{"n_layer": 8, "d_model": 320, "n_experts": 128, "experts_per_token": 8, "d_expert": 64, "d_shared_expert": 0, "activation": "gelu", "moe_layers": [0, 1, 2, 3, 4, 5, 6, 7], "router_score": "sigmoid", "normalize_top_k": true, "routed_scale": 1.0, "balance_loss": 0.0149, "balance_bias": false, "init_std_router": 0.00606, "lr_router": 0.000686, "vocab_size": 32000, "norm": "layernorm", "norm_eps": 1e-05, "tie_embeddings": "early", "optimizer": "soap_variant", "lr": 0.00384, "beta1": 0.95, "beta2": 0.98, "grad_clip": 2.0, "batch_tokens": 32768, "seq_len": 1024, "train_tokens": 218700000, "steps": 6675, "dataset": "wikipedia_en"}
Below are experts of layer 4 (counted from 0) of a mixture-of-experts language model. Rows are named up (a neuron's input weights, with its number), down (a neuron's output weights, with its number) and show model dimensions 128-191. Each number is 128 + 24 x the weight over its row's rms, rounded and kept within 0 to 255. Numbers have three digits each.
Before each expert's rows: a language model's description of what the expert responds to; "gets" lists some tokens that make up at least twice as much of what it gets as of all text. This comes from a sample of Wikipedia text that the model never trained on. Tokens count by the router's weight.

# expert 20
Subject pronouns he, she, they and his, her, plus opening parentheses before birth dates or roles in biographies, such as (born, Herself (host).
gets: " (", " he", " his", " He", " was", "'"
up0:132141133145097131109170086079164109150142136072120149157134131113103094127103084120121147117128139120122108164121150127096079165175127105102143146146123184133121189128140125108139147099120131
down0:142125137108102124111176107153134117141138092167181149138092082088154110119124162171148145100120131097071152126133124134122082132158116139168152108129118144115129117141119153121112103159130091
up1:100109130116130164096142141121123118132106110128094175107094106153111123141166133155152135125126122127111131152144110143141177140159124121114129125119086167106138106149152153095155106126126152
down1:133107107170102097148150153103121123115151154092098152152155124109117171110115132127108125121176152119132138072138151151140113115096116152097146132134136144142139108136105097115164175110130097
up2:184104117126151134145148124101125146130104111139133124129107142109147130119161099130128189149131127121085125106123103111106114150135097103154125110124115119128109103169088125109111131127106105
down2:146112100128150122146099148150111129152107154175143114127118131133104120088143154130103120064118103123105113171120104153102113126116112152157136139139100083128116138103122133118102124121127135
up3:093100169139145138173137156135150151161112111132099120143108131122123119127138187127148103160146174136098098152174135098159110170079138131124131137119129100140118188154136129113138142156129108
down3:166102125145100150113123150157132150145090152119130133163138109110128157122145111121089076120135147116098103115135130155151132131092088115115126062094179138148117159132107163121124113137091107
up4:125150110095099117100139111191137140160172138204135077135142142120154157122135139158101141138126133118104107111103110155124167094151116141157147117111109124107153111124119160147132155089126139
down4:099140102195161109131117125137127098158119112166110084099108135105154141146181087166156096126145120102114094154111167164103130146126189139138151088147112080167126106089096108170166142165092123
up5:113107102127137166130147093112136105150123134145113119131126076117091127147164107131150140170126137110127091091152110171131179154106122156135082151130151134126165121110089088136137117127169145
down5:139134149172134117101131118124115112102121136113117147141129154127097096133157099138105140141152167142155111090141100121135150112119139098113119132146148186123156185150126094102164115140100111
up6:092160129145150115133082125143184103128162124129159122130137108098147145119086129111107158106127155144131142125128144166152122114180131142130120126189135146138098163151155117114120134137132142
down6:145117091134138125164153131118102131087105114119137107126136107179128102157108142134135107185113161129153101163132115123109113145126130116140134112138148117142120178110176163160181136119135105
up7:116116122094114150104157128137107158102124132133096091153148111106098123130123109121209176115131150131108171107133121069102160141112093120131105152114093121153151137149121112154131125159109166
down7:120108158108128127123122099148135148150142162146060134128150144146104096158146169184106175149132106183120102133138114082106104127132144150104094182132111129115090129137101133157179125066123133
up8:111077144131126126176172143164135133144151154123153119095108124100106090151106133132131108137086145145147139166145098117108117126141112148105102167113141153160106112115133143176073159127119122
down8:134101145122085100134130134104115151152128147151126159162186117137134110126105113117133091131144102097134127098135137132173111127151121164177122134142127121122072111125092131161107110131128100
up9:121130094098117135112102128076139156098134130095138122114115104157131148111140133101133156160111102109122094136135161128103167112119123104110109146140098138107128155092179097080150105171112107
down9:119129144139134144143171103147122171145058135108125139107158146168092132111121103136133135099121108186168113139099114126159097147128124101142147105127119195126137100128133124105151123118139197
up10:137162129134116159110056174127145152160116182084092106115147147188117157117110140116149098150133102152132087135171147073099133097112125142154141101159134108127140131118116144085122136172106134
down10:105121138102131106082102069155128143155144133148138092132101147155121145129134144133136151111126108105129153134101142137107150111123127141092093110120130133115136117120129107144109149147131144
up11:152137146128155140150209137136139146174140157137124129096122169085138138172132133116106093150113149184137128099132054142126115102139097116117097137134113185135158144148060167150138121066129122
down11:137176114144148133132122125135122112132123140145148111091133140130131074118117112119166135171117139167100148160173154128073138137073118130141134118195146131124118176140104168150120061116129147
up12:107104146130116094150107129136137127159094134132149140165115144129163148126140112147180120153117172125127166065169142133133138120150101112115106102118148138131133158170167144160118150113133136
down12:127121109098116154131136157116137124118169145107185120159150122126123131135131142115150126132128092144133164139134114158106124133098091138191151082129119171119086103114133132089120142096131166
up13:101122117150177150137132154112118112124114137150129161144161117127158133113121154100126135138122159110157137140131135169130123153141098138103072156146138145111123132148109121122148115101131166
down13:140084100132169133158107140132119142130116080166137129115141135139133174105102156146098117084124137170122144144081087103126108133071098138074117141085140090125128067173149107154124136105119081
up14:143119117185185143128092108093124141089134135113175124122120144131115142121114132095146143136122143109163074167103123135140142129082090122136094138131147146154120139134071127092143114138154112
down14:123150120139137077139140116102130160114098148078088151130149167148153153142083108150142129133093101107133159083144128161099128163067149087062120109133159159123148141173108137121168154140132127
up15:144101136133124127141113172135133111121087132144103134103157110121142124154096165131133172116112127125108097154137102120112131125133157115108159158112128168119149093053138135128142096147149117
down15:147085166109146134129131153134142119122116133102130113157135132115115135138141144134070161118112114134131169154175117122117150115127156154128121098135117120140143128118103147132132136146077138
up16:119120142133126085144142091126120088093121114160129115098124137153118120102088136099147105145118102085145108140143124084142112130116144149126122133153117112116131125109121147137161161122098126
down16:118117104158143107098119141128108140117119160146163132129113139084185105111121122107078177144108061138126105114112160129096117137095140180129154146085147134120108134104101073145157141135153175
up17:115121109149092137158159118127106099120129136122122105136110146142118131138111141143145132100164096152093116115113141091142118161188106115140089127112113115115095101091120175085150110129091140
down17:107188084115113138128139146123131108126094108144128112098161115146140160130055144119123095158154105119105197173160140136114128127110149129141140148109102123144124142138121130121129150123105092
up18:162116103111114141137144109141133119105104119160152181150085096109098106184111160128152129127131128114103124159127121130161149147178116119091143129102115155125109088073166159125083103098124127
down18:123124117113119121119121121137084104113103083085149153146123113148124118142143125176174147123131159133126121127099113137150170115129163127089094136130098094111157113145169152111158119103141108
up19:085132174117115112169115140084106155145085142146137117142118098127139121109094135129140166163115096090097148140128140124086119126091080097102124108130098132105127117129134089134119165124112128
down19:179115148130095137129149100127126142091130129133147059092159079077156105115106152136088144104132122104164150125109131128141111125137110107151106125156109140148139140154097133127132123126122115
up20:114164069137129162171095131100155100142102134144182079125104140105107137131153098157141101110121120115159079122160125082117146137157124117112076127110137118150147089150134161106155072151113146
down20:117138084108067104098126140110111132138159156163125133141125131154144119127113157134125080116112099128130144117120132115136130162165076120158126162107179170129144156128150139162156122139093131
up21:120131124113113113150115089096090129157114118133132127139130151104114142154166141107137095156182142142116103127116111135115175113160144112118149087086112177159129175156177085167115131144130151
down21:132153104118123130130151135110138146165110124160117169136140125123178093141161146106138167088158181097082145101094121131124109127117131116214100152134122172150101116150117111149103138096149117
up22:120119143140117143139095167116114170154157118137152091137122154140126105131114206115135154121150119098131100146109089137131140129132096147147128132098142106096106154160124150186108139165117130
down22:122130105139139145111100093181114105127116076134148145112139112091108120141152142127135115139120073113082124115154113130166157138110104135165087136115129153129097107138105138145129133108066137
up23:161088150131174140145139155151159108112148158124132208115067185099096176152130118139086117139111121131146121171099158110163152153175140092148131129126080130137138078095127173119093132147150116
down23:163111126144126113132161128144128096122108112179156137098151115121154103162119113136104179160119124086165100121086114138071114130128105161111113142143141109123116113082122104145119137083098111
up24:126143127138128119152156109123096143120094172114131149114121145123180138159173136160140142155145131124134151121150120147135151068145131124116126139114147133084118140122129101105125144121176123
down24:120129124132082131090161128124104153150176142116134138101114121152128077113173124154138113146091110167084134093098134129104115140155113126107127154118097138127101104123119130128115164138129122
up25:153142166098131121153166123122113098121138144139120124140154106125119106094116162118108099153159125100113115089124142134161133131164135137144169081136118139164138158141150135117150152147153137
down25:123139184118134124128165125172146090153101154101145128154127124131133108181147137121119143096138112133138096129108146122098109116110109118142147068109131105098110113088113143108139127108137066
up26:135084135133094134129144141093160132100077185111144120142138118076134127116107152108159119104127102110107103130100075101139160144149041101138098162111131130127125152132096134136157115180123132
down26:118115165107091124150113100123100130145131169119112132099113157162110136204084116111111138134128156160127113116161070120152136144141117109116174158144096147139111132105140133139109116112076102
up27:141130142158136143147132142176152141109143119138140111135127181135179119110118084153162132098152138141096131100114145126112137067090156131119122087127096127173133149107116108129086135083156107
down27:164137134115106123149137152105128098145132131170159133115149143090109083132136106144067134130092151168123135113116143111160121159155149100116112105124104127126110109072145140119092085133098156
up28:156146126116081164133133122106161137107112072136108096134125140135119135118132132080177129121114132140096145099123153127119098124110098129132138134147117129123185150133115123186141125162153114
down28:149116146144141107113100132174092162188094125157159112169131132108104141117107127132171079114110147143165119109133138149118154126117118121105116143115156144152112099094111115124129152142141106
up29:070111105123127127125123139110123109116161162139106119112119171096112098139119115138133109146101134153124101156143123089108108103134166161108127126136087145112143120103120107164081116125167095
down29:115125122095111082124160126117085112094157129095122128110154109126110142113142140117089097136133147134146087149167130069129132114116128161134170122145176123136139144144144176153124126096133147
up30:162136146113115116152134138057136114121102159126096149150139132132110159101110161142096148127123154120099158162135107090147145104147120118136086110132119134140147112157103124149126158188148108
down30:126174142164152203135128107136115127158128111104095148094096118172175100125146149142130114146122092125135114190142135127139141129135154136132145157141128141156109169157111111068123129085119086
up31:097134157127113140113135175154139087135152142129142102111063112095162156157149098121116120106133120159133145105201108182107156135112142132139123100158125126147116102058137142130130107106154136
down31:142179124179110133086141105105120117163172105166124117093092122131118123151103128159090087131107158183105105102122138128160093156150152090112110123164166127151117157150083129146120095107109135
up32:117126149149090100126122112114163172119125135070105155159137119105145113164126156169168154109136120125104112145119105169121128144129120100103103165125156107091126103159092100108128132104130130
down32:168142159141140122109099132097106146157123123156112134128094128117133111162117110145094144123089121088140130149075124128110148141173110124111144154139141120098096133100128124146136156108076168
up33:136104081132098151150104100107101131077107139108122070167087121170110134160138165136161132135146117100120111119139095151137202139127086133120115075142128115139110112159116129127126073148144099
down33:114121073098122100122113117101114131085128129095126104110119125129120118135151117128102148139082118094100150138130102104148112147151094098089134103083124112143105159132107089147119124133123143
up34:113121136107090173111112157118120126172097134114083126123129135123130133122106141110174149154136109099118180094145124099120118144136113139111093079139102138131168110137131067106126131133104127
down34:147151132125145135114130122123139145142124115143133170114126143127095114134065129151110115162112143163123134138116137122119112142149146111150115142127122057117148114132115173128125135084133152
up35:153130180145119095102108093095137158102126101175177121138088083135145157143117137099142179149145127112094156177122089141131159086129111159079145131142122156104122085139115153124159132112124094
down35:114158168101119110115090130108131164118115088153109178152148151107154178120129132120109118102126107138126145083089155182152133170151157142109119139138131126091076130139161122176116122118148162
up36:133127142169102133111119086130069096103152111127127119128126102128105078116131104138123190129153128080118114157135154098160140131111140087128163125120103141120112136105119150126146134113136082
down36:103135193134171141124139087119133103148172137125117079150108098157133132107095148110140139115131111144147147132122159173116154117133141181152070153115046118135114161111132113118093139157170161
up37:123117108118138087106110132115130136142175164158142192154092175122143124071121156130122169121131149133138087117171118104149137115157119139111124144105142106127140166165110162166176136105130129
down37:111143148127137089128096130136169113148130168153108133153156099094111110106137101160146101075191124140150143107109158097133147100128108131167136145141085124102111120116150154134082114148105114
up38:131100101183127116172162076150155187134141131082150152120153146149172090118108115115161129110103128123126138168148127121148077142130136154140123110121098083084108144124096116129100139103141146
down38:117132115120110121112122150158088115102140124147105138124133107101116117121116120092134141160146148141140146159145153119109118095144094130106137119128168158090128132085150126128125143132128154
up39:093105136125129136114118159132182136115136148147124165121110148147175147152121113141168145120112165122155135132122083095122124152128111136188107161176117162133120151110135105125069127138102107
down39:140133145136149138138114134116114148112114135093128130145092125137134133153138143117168153141114166155121119143120096107096132142134134119125105085085141110148116062146072146136137096111147113
up40:159181136075139153155109168097132166108122090106126117131148132147146145113142092113130155151127134123142169101133136125134116143130125126121115120147100127102147115154141089114120095201137134
down40:107070154102139153140111087131109131089119102124127111133097097159122167081113126160121114134127071154156143135150089131096101127108182127105161165106146125139137094140107117142137154146103130
up41:132160141163126154134078141141137142086138150130131148107143136123080139132123080132102129144113119127099135152109138158147165098097086109111112122121085144116174081140104129093117127104136117
down41:137168124124134135165140112094162070145144128120111145091147103094117138158135154139177122097069137148121166133121177121157154099153151127109120117090148109135142119123139122133130140137136079
up42:097125102152129104130094121156130122113140106106130148145105144127153133099099118153142145125128091150122113111144123162132137121087137117142132122090128140151156149124157150148102126131124139
down42:108110110082107160098127122134180137135103132134125192137108137108105112127104138122131126124106110189153099161114130139100148117120146137130105133113089112118144087100119115144152089132111168
up43:129120146107154113135134121169120145114131127107098094123129111099125096133136143124146094109187107115137126167132149104113129161142115148133142105127186115126135097102103143129122145128188161
down43:145123109119117097147084167138154174116138168068156130112144115113097124108132111152120106127102103134120130106176158120119095130126116074167130105144089098148120137193143123123148160128115159
up44:119126123099136137078148147171153112148123159111127119143118091125161140098112158110101096151152140135107127159099158107144106142110123126123134150094151123146127174157140084137115121131144138
down44:111120162118125098121139131125115146123136087117133131114144179106133147127173096154125115117168111125129145114103152106116140104127137099115125093156128115134138090160116120140137120117149080
up45:120081097162147138105086158101117167120134138150128113162122120128135102117107137136122177144092133134119117151132117152118089130166111144110151139164172117137118073171148120133101158134116112
down45:111117128131094171157113161127126120112089116125150140161124061153149171077142137151162084136162144171125148158129109111130137087143115139126155142102142103145161172111141144121135131153151104
up46:124087128124125098102115134153109138087101150131159120144176080098126142087166134095150158119151119118108131135103147145112136172143122102153142127152121134083108127115103096110099131142168150
down46:123121141163103147148101116125118131119096131122170175132084116134111131089143121134125137106161105144140119135127127120129072113147118128106150145066115134104149119106095078067119159159151169